config.yaml
n_layer: 14
activation: "swiglu"
routed_scale: 1.0
tie_embeddings: false
Below are experts of layer 5 (counted from 0) of a mixture-of-experts language model. Rows are named router (the router's row for the expert), gate (a neuron's input weights, with its number), up (a neuron's input weights, with its number) and show model dimensions 0-255. Each number is 128 + 32 x the weight over its row's rms, rounded and kept within 0 to 255.
Before each expert's rows: a language model's description of what the expert responds to; "gets" lists some tokens that make up at least twice as much of what it gets as of all text. This comes from a sample of Wikipedia text that the model never trained on. Tokens count by the router's weight.

# expert 7
What it handles: Mostly of, in, for, on, de and among before noun phrases, plus fragments inside proper names such as Gr-ind-avík.
gets: " of", " in", " for", "f", " on", " de"
router [110 112  85  60 168 149 107 101  98 149 168 152 139 123 126  95 120 126 108 101 163 142 156 151  85 186 116 200 148 114 194 111 118 140 126 163 104 120 141 173  81 115  70 148 140  99 167 121 149 114  74  63 151 143 141 102  97 114  99 146  89 126 182 151 137 140 158 100 117 135 121 107 158 103 109 109  96 135 106 152 175 124 106  98 168 151 159 137 157 111  96 133  50 138 132 153 123  68  68 133  83  47 165 150 140 117 164  96 130 141 158 148 125 135 140 178 153 171  84 147 135 189 115 189  90 175  76  83  96 141 165  79 195 117 111 164 115  57 104 168 105 104 206 144  92 154 171 123 167 140 128  64 148 105 136 113 110 162 146 151 119 146 137 121 109 132 134 138  97 146 129 115  43 188 133 104 133 138 126  78 121 143  80 185 134  72 115 119 111 119 148  95 157  66 133 103 164  88 116 104 133 177 126 128  69 138  96 188 112 124 126 132 144  87 163 138 151 110 128 108  62 134 158  94 104 157 164 156 111 123 136 101 107 189  68  81 148  97 138 138 139  79  61 168 103 112  90 141 133 101 164 144 158 123 140 162]
gate6 [119 149 113 144 113 147 163  85 128 101 109  91 142 122  83 106 117 113  93 100 115 139 157 107 176 106 111 153  75  98 132 122  78 120  77 137 169 136 188 120 123 160  59 112 111 171 135  98 117  90 100  76  68 135 120 202 148  92 128 141  93 118 109 148  95 105 172 141 123 110  86 150 143 122 114 218  58 115 100 156 111 162 158 162 117  78 115 150 117 127  38 187 108 167 165 140 127 139 115 110 146 114  94 126 143 134 151 100 138 103 191 197  84  76 124 162 117 152  64 109 116 110 144 131 131 116 145 117 112  90 162  99 142 189 127 118 104 116 200  90 164  90 151 145 132 146 112 139 141 138 126  87 128 132 133  98 108 142 136 180 142 172 114  95 111 122 112 144 150 166 102 143 116 116 108 152 113 140 163 154 122 125 142 169 126  94 170  55  94 115 142  24 130 152 155 198 135 146 106 174 144 129 147 174 155 129 109 154  94 137 108 123  42 159  87 207  78 125 167 154 130 126 170 138 167 131 118  90 193 119 132 166 153 125  95 130 156 139 145  87 189 156 120 188 116  92  76 133  84  76 194  96 132 119 134 100]
up6 [113 141 114  93 128  92  81 161 124 135 157 139 131 170 192  91 107 113  59 150 142 183  77 180 119 130 104  92 183 134  74 102 111 129 126 117 124 131 121 101 119 128 176 101 131  87 108 144 113 107 129 134 207 123 145  56 115  99 126 112 123 117  86 131  87 127 126 105 140 152 143 152 150 116  91  96 172 158 135 131 133 117 109 123  97 177 143 149 173 125 175 125 195 128 120 146 121  83 131  92 124 147 191  72 151 109 145 128 146 143  78  24 131 165 132  91 113 119 223 141  92 139 120  89 135 138  97 161 160 136 103 126 127 106  63  96 160 155  96 114 142 183 128 125  82 112 121 100 116 112  84 146 121 127 116 162 146 117 144  50 172 148 142 139 134 119 135 131  66 112  92 103 197  60 192  73 137  94  93  66  82 208 116 106 179 133  63 167 171 127 112 112 125  55 108  34 128 130 115 114 109 107 130  84 105 115 108 101 144 112 135 133 158 132 158 118 156 134 103 124 121 120  44 161  80 129 131 151  69 122 160 136 144 139  98 170 115 112 146 183  96 151 153 117  92 153 134 127 132 133 111 188 114 110 150 159]
gate7 [168 206 106 147 144 124 163 123 150 150 133  93 196 178 108 113 146 137 110  84 146 108 107 136 120 126  88 111 141 135 116 147 129 142 152 162 189 125 108 133  86  65 123 133 162 152 171  92 114 123 115 127 127  81  93 111 156 153 126 127 108 141 110 149  87 176 105 154 132 122 132 131  82 157 139 122 165 141  74 110 104 155 108 107  96 161 177 170 158  97 207 146 148 128 113 177 118 193  70 131 157 106 146 134 125 121 105 131 148 146  82  85 169 138 123 124 149 150 133 147 133 139 175 136 134  83 137 161 151 123 195 136 163 173 159 122 125  87  97 101 121 106  94  67 159  91 167 154 117  59 140 131  77 144 214  94 104 208 113  83 151 105 104 136 151 112 161 114 139 174  94  84 141  62 121  70  96 182 142 104 109  74 118  90 131 118 176  90 125  90 173 191  88 142 176 128 158 157 167 119  83 164 165 163 126 139 126  75  83 175 145 123 164 163 169  37 112  63 144 116 136 114 172 142 123 128 167 163 210 111  73 103 123 136  86  95 116 159 129 136 130  83 121 143 110 127 121 101 142 162 114  87 146  86  88 158]
up7 [148 161  95 165 148 144 141 120 154  90 147  87  66 192 121 115 142 143 124 105 117  90 146 121  99 159 155 106 123 115 139 102 155 162 113  96 125 127 119 134 131 127 121 133 206 164 182 149 128  16 125 118  70 108 109 135 162 156 175  97 132 185  91 115 108 162  77 124 154 110 139 128  90 188 139 105 149 124 134 106 145 203 105 114 128 104 102 142 218 132 136 135 142  99 106 124 129 101 116 110 120  97 130 118 163 161 111 112  97 125 102  90 145  93 119 115 116 121 202 144 140 125 176 151 145 146  88 166 158 154 212 158 161  97 138 119 129  84 144 160  50 148 126 135 103 121 165 138 110 112  95 157 162 174 171 119  93 165 181 149  97 136 135  95  94 167 117 100 123 140 151 170 174 135  82 106  82 117 126 107 102 121 150 167  92 155  78 168 134 109 129 188 105 159 167  93 148 178 183 144 147 164 110 138 127 114 146 148 161 169  61  89 136 156 139 111 175  51 126  87 125  94 217 167 102 174 120 186 201 152 123 124 134 125  34 141 100 118 150 133 188 129 139 127  87 114 153 108 119 167 143  90 153 101 110 169]
gate8 [175 163 152 170 104 149 124  76 100 172 127 117 162 167  89  80 140 116 110 143 162 101 161 140 137 152 146 148 106 125 100 150 166 151  98 127 146 167 103  79 105 128 108  85 114 111 190 107 167 140  96 101  95 203 131 132  85 109  89 179 169 162 183 101 122 141 107 164 126 146 199  82  80  90 114  97 193 152 100 111 133  98 114 135 162 144  74 159 133  82 140 115 117 102  93 170 108 137 102 107 104 124  96 204  99 116 132  72  94 137 147 168 166 104  95 136 158  64  97  64 131 131 132  90 145 126  63 123 143 175 109 118 153 105  93 149 103 110 154 105 125 120 123 122  84 159 156 124 137 137  61 111 117 121 129 105 173 108 106 151 175 166 133 107 117 151  79 186 153 115 148 136 140 101 172  81 150 168  68  86  83 110 125 129  97 157 151 128 112 122 145 187  38 126 136  69  74 101 118 109 100 163 180  87 137 127  65 142 139 126  87 132  99 183  88  46 137  92 127 133 126 167 114 125 113 106 145 128 102 203 152 103 109 111 135 135 136 127 141 111 170  88  79  96 105 167 156  60 168 131  70 126  91  88 124 125]
up8 [147 164 157 161 120 117 111 103 155 118 136 108 130 145 153 116 147 132 129 163 116 152 153 137 149  38  79 151  84 118 162 113  87 125 123 132 101 137  86 139 107 119 153  66 124 106 120 100 125 161 146 172 126 131 180 125 129 141  86 185 146 104  79 100 112  86 117 119 141 111 145 144 107 122 103 112 140 130 122 156 161 155 139 126 157 150 154 110 123 125 102 103 112 158 130 110  81 117 113 134 167 183 146 176 138 128 196 136  74 128 177 138 136 162  70 124 148 138 119 146 154 178 144 115 153 112 155 152 139  80 138  81 205  74  70 131 208  82 150 134 152 139 117  92 125  92 142 145 157 124 131 126 142 100 111 111 130 105 128 128  82 108 156 167 113 109  47 175 140 126 172 157 112 146 106 110  58 166  56 154  93 120 200 117 136 153 174 116  93 161 127  30 168 114 176 103 128 106 143 139 133 219 172 109  61 174 105 174 104 104 154 154 117 116 143  76 219 153 138 108 115 130 109 111 135 125 120 172  71 148 103 137 132 119 179 164 131 116  98 160 134  86 166 123  68 147  83 100 189  38 162 160 118 139  81  85]
gate9 [167 141 162 105 148 135 134 158 140 114  77 112 176 110 148 190 133 154 146 127  93 141 144 150 126  98  99 131 157 115  93 166 114 158 173 108  67 153 175  95 160  98 150 119 123 115 122 114 128 160 136  98 110 172  82 133  94 125 120 186 162 111 114 184 147  63 132 133 123 167 157 108 131 114 121 130  67  83 148 117 158 133  93 190 108 121 190 157 160 124 160 113 154 116 156 117 177 152 146  76 183 139  83  94 184 119 148 180 139 153 144 104 131 145 146  91 128 105  65 160 115 132 181  90  98  99 166 120 174  84 132 131 134 117 100 181 140  82 138 155 123 187 170  89 149 121 152 150 178 115 106 133 170 147 116 125  65 134 150 121 106  95  74 145 161  89 160 165 123 118 113  97 116 113 140  53 107 124 131 167 113  70 169 131 141 171 140 146 135  92 106 153 112 143 113  54 127 153  74 140 116 193 182 110 132 160 162 101 142 183 120  85 119 162 198 134 158  56 166 143 164 109 141 145 132 159 135 101  90 154  95 183  84 183  69  77  92 141 161 143 159  89 146 180 117 173 187 115 132 215 102 138 119 122 134 176]
up9 [166 106  93 125  86 142 202 130 119 142  81 192 201 125 108 154 203 145 128 146  82 219 111 157 170 146 128 134  55 108 136 115 147 179 170 148 143 129 144  95 135 129 135  89  88 112 126 134  82 101 150  93 117  72 113 193 169 163 121 119 117  97 111 100 128  99 155 114 124 133  69 129 108  45 178 142 165 139 159 126 163 192 156 108 116 182 100 160 196 115 145 105 191 111 100 134 128 134 108 164 101 125  89 132 180 137 155 125 140 171 103 192  64 147 156 153 120 108  83 132 175 149 159 149  93 123 134 125 129  81 129 111 140 181 143 169 116  84  84 183 155 108 146 162  63 118 197 181 133 153 173 138 137 110 120 128 121 166 146 115 147 103  97 149 159 127 145 140 110 113 149 149 129 131 162 165  94 151 156 124 179 119 151 170 101 138 112 123 126 133 130 129  53 180  82  57 123 194 107 121  96 102  85 133  88 133 122 150 141 148 129  99 161 166 155 127 156 124 142 109 124 137 126 166 102 164 167 155 111 149 131 166 137 170 147 106 139 142 147 152 163 134 173 147 114 168 144 138  24 159 140 151 115 176 133 168]

# expert 2
What it handles: Linking words in running prose, such as and, to, was, is, as, were, has, often after a subject pronoun.
gets: " and", " to", " was", " is", " as", " were"
router [ 70 150 138 149 134  82 210 148 169 119 190 164  96  88  89  84 145 124 139 157 173 141 146 117 181 154 144 132  97  84 164 129 159 117 112 144 167 120  77  91 130 141 155 117 123  87  85 147 147 137 121 148 122 102 223 136  74  69 105 105 163 100 172 162  84 163 109  65 160  79 135 153 101 104 130 142 117 121 143 180 102 136 142 154 130  89 133 165 115  96  76 137 112 178  95 107 103 126 216 133 132 137 184 127 131 132 144  60 144 117 107  79 115  89 159 129  99 163 114 180 162 136 110 128  89 162  95 101 177 128 132 180 132 152 165 138 133 110 153 186 160  80 103  87 164 123 138 126 155  85 111 111 144 206  80  82 152 129 148 125 167  68  69 144 122 113 168 125 198 137 128 132 132 151 128  97 167 142 131  82 158 176 122 121 132 146 116 191 161 132 151  85 107 198 165  93 103 149 112 151 144 158  93  84 155 129 109 130 169  67 133 129 146 108 175 107 152 131 170 117  74 224 146 110 129 115 130 159 122 103 129 140 143  78 141 135 102 110 161 101 180 161 131 121 160 108 129  74 165 108 146 118 173 102 138 132]
gate6 [154 125 111 116 120 184 147 118 135 142 171 117 140  59 141  72  91 133  69  59 137 162 135 127 118 128 134  90 130 136 147 153  65 137  89 150 128 158 129 141 120  50 192 138 129  83  83 174 135 169 171 156 115 107 162 115 180 138  78  67 131  89 163 148 117 156 139 114 109 194 171 103 136 166  93  85 139 131 106 161  98  42 133  78 122 130 128 128 145 178 174 134 130 140  96 126 121 189 154 138 124  58 135 153  87 147 115 132 118  84 129 112 106 117 137 141 148 108 175  41 104 148 117 197 196 103 105 138 116 161 148  78 122 157 127 133 153 112 129 135 107 160 148  73  92 173 141 131 147 111 144 109 165 142 160 134 104  85 100 122 160 147 192 152  39  96 156 178 134 108 161 130 144 132 138 130 107  96 138 175  82 131 107 137  81 131 144 118 170 119 154 116 140 118 167 123 159  86 133 128 114 152 115  94 120 132 115  22 128  85  91 144  92 144  77 101  94 234  84 117 131 133 136 124 141  88 132 135 141 190 148  90 168 127 175 110 157 127 179  96 203 155 113 122 136 172 114 117 154 112 137 151 102 144 127 126]
up6 [ 63 127 107 143 166  87 117 114 175  81 122 181 110 133 174 136  97  99 134 121 164  99 137 118 129 108 123 142 144  99 152 109 134  97 116  75 141  47 116 115 111 130 162 182 119 151  99 111 129 145  86 125 179 153 145 140  86 162 163 168 117 157 169 131  82  82 139 115 111 114  74 196 151  55 100 139 135 121 191  98 171 167 171 133 158 133 116  89 128 126 115  76 152 145 150 142 143 110  83 141 123 154 137 166 116  86 137 102 132 114 163 123  99 130 112 118 117  87 152 166 217  66 122 126  88 154 129 132 206 136 113 166  69 179 121 156 115 135 105  52  59 176  89 107 103 155  75  89 135 100 129  63 153 164  50  89 123 125 125 151  92 139  82 105 127 116 100 129 141 121 151 147  90 155  82  89  86 134 139 122  83 117 152 152 194 102 155 177  83 100 146  73 124 161 149 135  90 122  59 141 125 133 105 153 103 141 112 150  83 107 138 146 142 121 153 113 159 115 170 105 141 110 159 120  91 144  62  91 143 135 138 137 129 134  98  99 109 116  99 140  55  58 174 178 201 130 167 158 117 104 142 140 160 129  88  90]
gate7 [136 153 143 108  64  87 201 102 143 100 143  63 143 118 112  79 124  85 128 140 140 112 155  82 152 147 141 142 130 133 110 124 165 111 138 142 128 126 149 169 169 149 181 118 165  91 193 117 108 117 163 129 174  57 133  85 141  45 132  88 102  55  92  98 139 166 150 154 125 106 179 108  80 137 138 156 121 159 143 108  81 137  98 120 109 132 139 167 102  97 113 137 131 103 110  94  97 130 126 176 132 152 127 150 116 121 157 106 102  99 114 116 208  83 189 136 149 127 113 143 111 128 139 175  82 128  91 120 131  89 170 169 106 170  99 162 123 109 160 127 122  97 232 136 105  92 156 164  76  73 124 132 148 158 137 121 148 143 157 155 129 190 165 168 108  56 120 123 148  98 123 152 174 147 109 153 147  85 100  58 123 122 114 115  88 195 107 205 198  67 163 134 184 120 127 155 140  72 135 162  97 125 126 147 179  88 116  89  48 131 121 168 173 145 122 101 110  97 131 150  89 144  83  90 163 154 147  84 139 121 166 114 104 116 111 127 116 141 150  91  95 170  98 163 123  49 124 141 103 106 155 137 122 132 155 157]
up7 [ 89 154 106  84 120 147 161  96 172 157 166 128 148 141  93 130  84  25 149 150 152 130 152 103 174 177 157 189 126 121  82 142 156 151  98 151 101 128 149 153  87 131 149  89  98  80  71  91 124 135 109 117 142 139 166  91 105 133  65 124 123 122 153 133 178 124 110 110 131 193 135 129 101 130  95  98 166 138 110 120 148 174 104 129 157 113 129 112 124  98 129 180 125  90 121 112  53 101 121 103 112 181 158 100 120 154  40 145 120 122  81 144 204 162 169 113 182 113 127 103 139 140  74 109 105 176 110  96 126 148 135 136 147 166 120 162 163 168 106 164  65 142 166 180 160 100 161 151 137 132  69 172  80 140 126 142 147 128 141 150 146  85 106 170 168 143  37  77 172 107 129 176 110 108 111 135 130 202 178 101 100 100  95 112  86 121 103 134 152 105 106  81 110 131 112  96 116 142  53 121 137  84 137 119 112 104 146 181  60 121 206 145 135 147  85 133 124 144 115 173 165 135 121 101 122 106 122 140 144 112 150 110 144 156 118 131  86 105 146  86 131 137 142 123  87 105 103  76 106 128  82 158 194 116 208  79]
gate8 [181 161  97  93 122 181 138 113 120 107  98 153 168 165 133  59 130 142 120 120 123 108 158 147 158  82 106 105  81 119 107 145 133 125 118 118 123 113 147 172  88 141 140  89 104 129 120 122 120 114 118  89 134  76 113 118  63  58 111 144 154 159 149 121 168 149 170 100 108 173 146 105  99  81  98 124 130 125 114 179 139  93  82 128 113 128 104 144 142 123 160 151 122 152 175 220 113 111 106 131  97  94 116 142 164  57  88 100 126 111 137 105  49  37 165 173 143 141 122 111 121 150 154 156 116 153 148 134 251 158 110 137 111  90 205 142 102 136 110  84 141 206 124 170 191 181 136 131 145 157 163 173 180 114 159 150 111  61  80  92 228  85 162  54 100 149 139 130 148 139 116  89 112 160 174 153 154 107 154 164 118 118 143  90 124 114 132  91  84 136 122 143 115 122 194 169 158 173 148 177 140 150 143  92 129 155 130 114 122 106 117 149 133 152 164 109 156  75 107 110 115 111 153 119 101 110 133 172 194 136 125 155 101  90 113 100 127 157 140 153 118 100 139 151 154  99  91 143 135 174 160 129  78  96 108 106]
up8 [ 92 151  92  74 122 135 122 102 173 104  79 153 175 101 169 110 145 131 103 122 159 168  74 119 121 138 136 109 140  94 129 138 157 147 130 127 109 115 155  91 140 120 164 137  79 130 131 116  97 110 120 121 131  89 118  81 109 101 101 117 107 167 136  81 178 153 163  87  89 156 161 106 107  95  95 132 145 165  73 122 123 117 146 145 119 121  95 127  93  90 134 149 128 139 134 124  77  52 139 120  90  90 134 129 145 150 126 119 128  61 119  97 110  87 169 113 143 117 133  95  98 141 195 167 117 125 150 112 205 130 130 170 152 131  99 125 124 180 115 102 110 173 118 160 165  98 144 154 131 153 179 137 179 113 159 111 117  88 129  45 173  85 123  81 115 156 100 172 146 130 112 135  65 137 182 192  91 121 159 103 111 129 123 178 135 125 175 186 152 146 174 140 105 139 147 139 139 187  68 210 110 100 122 149 101 169 125 162 142  94 137 212 155 175 152  51 177  95 129  72 170 147  76  82 155 111 105 145 178  41 123 151 127  62 130  76  99  70 144 111  86 122 122 131 181 167 112  91 150 160 193 155  95 106 144 125]
gate9 [ 60 108 146 124 181 134 143 149 167 129 168  92 111  86 150  55  62 148 131  93 141 121 116 117  56 184 166 120 137 138 158 119 121  98  71 129 109 187 124 108 179 105 133 123 144 119 124 137 181 121  97 135 118 111 150  86 155 115 129 155 102 122 153 167 143 106 126  98 161 150 101 163 125 135  47 100 130  94 142 113 146 191  57  96 147  88  98 135 121 101 137 164  84 145 169 129 151  76  11  96 111 125 130  65 166 142 129 168 190  77 108  81 103 129 133  93  99  92 150 102 172 132 114 142 116 124 137  91 156 164 137 133 117 120  94  80 155 141 137 109 126 145 105 111 155 147 176  95 132 161 173 163 118  73 143 128  76 148  83  97 185 116 125 116 108  79 148  91 150  92  80 145 120 138 180 124 144 170  94 132 174 124 183 157 141 156  79 177 148 141 143 176 111 113 105 196  99 166 148 111 155 120 138 138 171 163 117 126  88 114 131 122 174 200 131 129  79 106 120  95 111 127 114 111 127 175  94 127 158 122 137 107 122 126 106 168 109 144 145  72 191 169 165  72 143 103  61 105 159 159 101 146 159  69 124  84]
up9 [ 89 158 153 118 122 110 106 146 121 135  95 139 197  84 165 152 201 130 162  97  92 129 134 101 135 144 138 209 130 143 121 155  73 136 127 105 107 109 144 174  88 133  92 109 141 120 116  65 165 179 149 172 106  79  58 173  72  65 154  84 139  97 138 122 152  88  98 156 120 108 200 122 205 139  67 100 132 161 143 129 139 110 180  89  68 133 114  60  89 149 228 151 111 144 112 180 101 176 174 146 115 117 109  79 140 102 114 102 141 121 140 175 129 133 106 144 124 138 117 111  78 121 143 151 170  65 126  65 131 185 169 168 177 128  84 129  99  89 104 128 141 111 122 100 119  99 130 119 123  77 107 117 169 105 147 121 125 139 130 135 141 120 163 180 144  99  89 112  80 106 134 136 111 149  66 116 168 119  86 147 101 122 183 148 125 133 157 157 120 114 145  85  99 130  94 112 106 120 155 173 161 165  68 107  92 158 136 134 156 117  76 170 133 134 140 157  92 125 183 159 143 156 106 146 133  68 160 169 151 135 172 185  98 160 112  82  95 174  62 131  89 166 125 118 128 104 162 115 137 135  90 114 123 158 171 152]

# expert 3
What it handles: Mostly commas after list items, place names and numbers, such as Mumbai, India or 7%,, plus short mid-word fragments like el, re, er.
gets: ",", "),", " (", "\"", "er", "\","
router [114 188 151 113 148 110 151 164  81 102  74  94 151 109 184 133 141 123 141  69 159 126  86 110  85  94 161 147  72 103 113  85 173 108 112 139 136 131 154 128 135 206 155 117 110 115 145  97 152 136 106 113 164 170 129 144 109 142  70 154 134 163 138 129 130 158 163 111 172 133  93 197 100 120 121 153 125 175 154 174 138  77 152 167 117 186 140 142 145  61 131 155 108 151 194  90 148  86 144  79 121 117 114 111 129 114 105 101 153  89 137 102 126 112 122 119 164 137 142 203 145 116 104 127 122  97 120 128  98  69 186 120 165 121 148 181 132 132  82 128 156 121 146 138 193 155 144 173 145  92 130 134 133 172 133 163 129 198 122 100  61 111 154 108  98 149 149 128 126 115 187 119  55 137 132 163  99 114 158 107 102 102 166 109 147  64 117  82 174 138 110 194 174 157 200 120 143 114  79  77  77 100 147 128 159 111 139 154 113  37  98 147 127 149 162 117 144  85 124 176 108  97 207 167 123 143 150 221 119 160 157 202  99 132  88 145 139 110  78 130 139 118 144 121 163 163 134  88 151 140 139 108 157 152 170 134]
gate9 [115 103 163 133 184 123 125 168 146 135  97 181 155  87 153 130 111 215 159 132 113 119 189 123 193 147 127 157 135 113 138 138 113 142 132 125 177  88 138 142 122 123 114 113 119 101 158  76 100 119 124 134 139 108 111 115  87 162 166 132 127 155 101 171 146 116 155 129 139 153 109  68 185 103 152 107  88 130 159 112 105 142 114  53  66  94 166  94 129  97 151 125  76 103 201 141  69 140 127  81 212 107 184 141 148 133 123 130 156 112 164 101  78 165 106  91 149  80 217  95 132 157 129 137  91 123 109 150  86 165 107  98 102 118 129 129  72 137 129  99  76 114  80 148 159 145 168 134 118  82 119 149 116 140  98 144 160  81 160 126 160 125 117 122  73 161 153 110 131 152  78 146  62 157 133 118 225 161 130 143 107 131  73 128 137 156 156  54 144 166 152 105 165 134 109 131 127 144 121 134  53 156 143  97 144 102  61 106 102 143 173 111  77  97 142 126  95  57 139 116 137 161 141 118 144  80 224  91 160 166 173 107 122 154 183 121 131 155  99 118 151 107 122 191 126  87 110  96 127 129 101  98 119 159 111 162]
up9 [ 79 150 100 158 119 108 163 146 124 106 152  95 153 150 141 120 180  45 110 109 154 128 121 139  77 126 147  62 144 159 169  62 100 141 159 132 114 167 124 149 130 123 129 201 122 149  93 178 101 148 140 113  74 141 123 147 161 127 168 159  89 136 154  92 155 141 101 152 122  80 202 157 118 108 146 131 201  96  99 149 104  95 160 151 208 181 139 174  76 208 131 144 173 155  95 113 224 142 102 184  68 109 120 136  80 139 144 165 177 132 161 148 172 127 153 142 138 191  57 100 108 118 130 108 112 120 112  92 163  60 114 159 159 151 147 144 153  98 162 131 150  90 211 100 124 110 129 104 102 148 129 175  95 134 144 122 148 143 145  99 113 116 108 107 165  59 123 152 108 132 150 137 195  67 144 159  78 129  78 139 156 109 124 123 141 130  71 190 134 105 130 159  92  94 122 115 141 102 111 110 203 145 105 120 151 117 136 124 134 124 104 182 158 120 107  95 166 166 106 114 159  90 134 149 119 136  54 149 108  83  79 136 108 121  98 104 144  89 171 135 130 126 103  72 128 147 186 145 153 133 102 149 112 125 140 148]
gate10 [162 143 137  70 155 172 105 114 104 126 171 159 120 113  90 121 151 133 129  60 157  65 130 103 160  92  72 127 158 113 180  95 125 139 127 147 116 204  60  84 125 188 131 117 156 150 184  90 112 130 121 139 160 141 126 158 193 174 120 112 125 153 155 115  81 115 141 128 160 108  82 160 127 120 139  92 145  80 165 121 143 120 156  91  95 117 107 177 133 106  83 151 165 110 178 163 111 106 140 140  82  96 140 117  67 127 112 124 123 213  90 178 153 129 160 146 113 154 114 110 155 143  67 127 129  95 144 107  80 153 180  99  50 156 204 131 181 102 137 134 142 182 127 150 185 111 164 116 166 179 129 143 150 175 160  91 141 126 156 163 125 129 202 154 126 144 168 115 163 115 125 166 118 166 144  80 112 160 136 143  74 132 125  98 128 154 199 113 104 122 147 137 157  86 145 204 162 144  79 110 163 115 135 134 109 157 129  99  72 139  90 128  53 140 127 122 153  70 102 156 134 173 153 170 117 186 145 112  97  91 177 125 168 152 141  96 194  99 160 112  98 147 109 100 157 124 134 190 110 114 106 140 110 131 168  87]
up10 [ 75  76 109 117 121 166 168 124 137 136 143 117  67 130 192 130 150  95 175 129 121 135 185  97 132 142 139 105 154 145 148 125  92 134 137 144  65 136 142 127 141 114 144  95 121 133 161 152 153 132 105 132  80 122 136 170 131  95 117 146 157  95  81 114 130  89 112  77  86 163 131  76 138 124 104 133 135 152 117 110  79 118  93 163 144 147 150 146 181 152 138  92 151 171 122 148 174 161 114 126 212  99 161 125 164 132 125  65  97 139 166 123 170  68 111 128 166 107 171 164 172 128 124 147 161  83 114 182 139  45 115  95 141  95 104  74  79 103 119 151  66 150 131 155 120 126  91 138 153  94 104 144 121  64 172 197  64 126 120 167 145 134 167 108 163  96 170 133 102  93  89 157 148 145 150  85 136 164 129 115 104 109 194 181 189  90  97  83 189 172 128 119 161 139 105  70 152  95 124 141 157  66 102 121 123  86  78  83 157 116 183 124 105 158 189 113 121 149  71 191  96 160 121 103 128 128 142 153  82 119 166 159  89 101  92  40  87 151 148 111 147 115 149 141 137 164 139  82 114 117  94 141 191 111 124 156]
gate11 [106 118 134 111 108  93 152 196  90  74 143  81  97 177  87 135 125 157 116  96 122 156  85 120 157  77 116 114 170  77 150 169 175 104 136 171 118 134 127  74 109 142 150  78  72  97 127 155 114 135 107 118 173 112 120 132  90 180 166 162 140 193 114 133  83 170 138 150 150  93 118 166 123 132 124 108  91 141 122 149 129 109 141 147  59 108 152 114 135 123 145 103 138  81 205 100 128 132 158 140 121 160 130 165 120 109 156 105  57 105 118 102 171 135 104 152  99 169 173 134  88 142 151 161 163 172 124  98 188 111 158 100  78 103  90  97 245 139 159 102 141 115 138 151 114 134 108 152 137 132 172 157 174 185 150 139  79 137  97 145  57  87 119 111 113 137 170  95 117 196 118 135 103  73 157  88 155 125 137  80 117 158 185 137 107 148 109 158 197 173 133 144 101 132  90 119 101 199 164 175 105  69 117 184 116 106 117 148 150  91 152  50 116 174  91  76 138 133  96 119 113 146 119 143 141 138 122 117 120 139 106 124 126 161  72 119 141 172 146 129 143 166 161 147 117 185 141 174  92 149 180 168  88 131 164  87]
up11 [149 141 188 131 168  86 103  88 121 147 167 193 111 134  90  74 127 144 144 173 169 192 152  83 166  85 115 136  91 143 118 144  71 186 179  92 145 136 127 131 152 118 141 127 146 170 164  72  90  97 164 108 167 113 146 175 109 105 127 176 101 104 146 122 127 108  51 137 181  73 136 111 113 191  52 127 147 153 158 119 111 151 156 122 126 127 158 119 158 114 134 102 191 182 146 149 141  84 104 111 150 151 104  68  72  60 141 137  80 142 172 169 163  99 138 123 121 192 133 112  86  52 114 157 118 135 139  84 114 163 140 138 159 112 118  90 120 127 144 114 139 114  53 118 134 110 121 159 114 122  80 169  97 128 148  78 114 150 199 119 131 140 163 128 164 115 158 136  97 132 123 127 142 114 134 119  53 153  73 122 142  91 109  89  75  86 170  97 129 132 142 178 127 157 140 138  93 179  86 124 135 108 148 138 119  72 101 151 133 118 131 145 155 131 104 109  47  60 119 102 138 125 173  87 145  97 136 148 178 130 113 149 130  97 153 146 154  85 135  91 117  95 118 150 136 117 110 115  82 181 178  66  96 110 207  97]
gate12 [121 115  59 132 137 126  79 123 123  70 133  86 188 107 173 124 122 129 167  97 151 104 138 102 140 146 149 151 100 107 115 120 169 163 110 109 117 124 191  93 116  86 102  99  97 152 128  95 175 119 132 204  58 184 113 163 112 141 183 152 111 182 127 186 189 172  97 145 122 104 205 155 136 125 140  59 139 127 109  43  96  78 130 152 183 100 209 164 153 120 122 133  96 153 157 106 145  69 128 122  82 110  97 126 121 141 139 184 123 118 132 129  99 203 148 100 135 128 141 140 162  96 151 112 124  94 136  80 111 122 134 159 117 208 103 155 119 134  97 130 136  90  88  91 154 103 122  85 143 117 136 155 137  72 140  85 165 144  66 101 152  98 105 164 127 174 117 179 158 131 138 160 126 133 122 100 104 162 157 129  88 145 180 144  96 109  86  63 130  69 143  97 125 118 140  89 140  90 149 101 133 171  78 111 137  70 129 146 178 118 148 159 167 146 134 104  72 157 141 152 149 159 224  85 130 109 137 119 157 135  98 130 120  83 127 183 125 139 102 120 141 113 113 170  94 164 115 112 141 198 108  98  75 117 153 120]
up12 [109  72  69 112 112 177 103 167 128 129 138  88 123 134 190 107 215  98 158  95 167  98 144 148 207  76 134 134 184 129 106 121 182 164  92 185 131 131 157 145 123 132 147 169 170  90 139 120  87 120 132 107 119 184 167 113 138 144 139 163 166 133  86 133 155 127 108 153 131 124 156  84 158 140 146  85 127 182 148 102 100  79  88 112 129  78 125 144 106 104 161 142 138 163 153 150 171  72 157 112  98 153  77 109 155 143 156 132 117 173  96 166 149 156 142 141  89 135 111 138  73 154 109 136 118  84 163 109 146  98 124 100 119 154 137 150 169 123  85  87 138 141  92 130 122 128 169  89 142  81 156 172 149  77 133 115 187 152  91 161 139  89  90  86 186 183 106 100 132 160 183 148 149 120 138 175 185 144 178 104  65 119 210 109 147 155 110 116 201 149 163 113 138 159 135 114 244  88 148 126 123 154  99 120 126 156 162 143 174 115 147 104 149 124 123  67 127  98 178 160  84  95 163 113 117 147 155 145 133 151 127 141 105 161 137 100  87  98  84 157 188 104 192 154 132 133 161 157 126 114 108 153 113 106 186 109]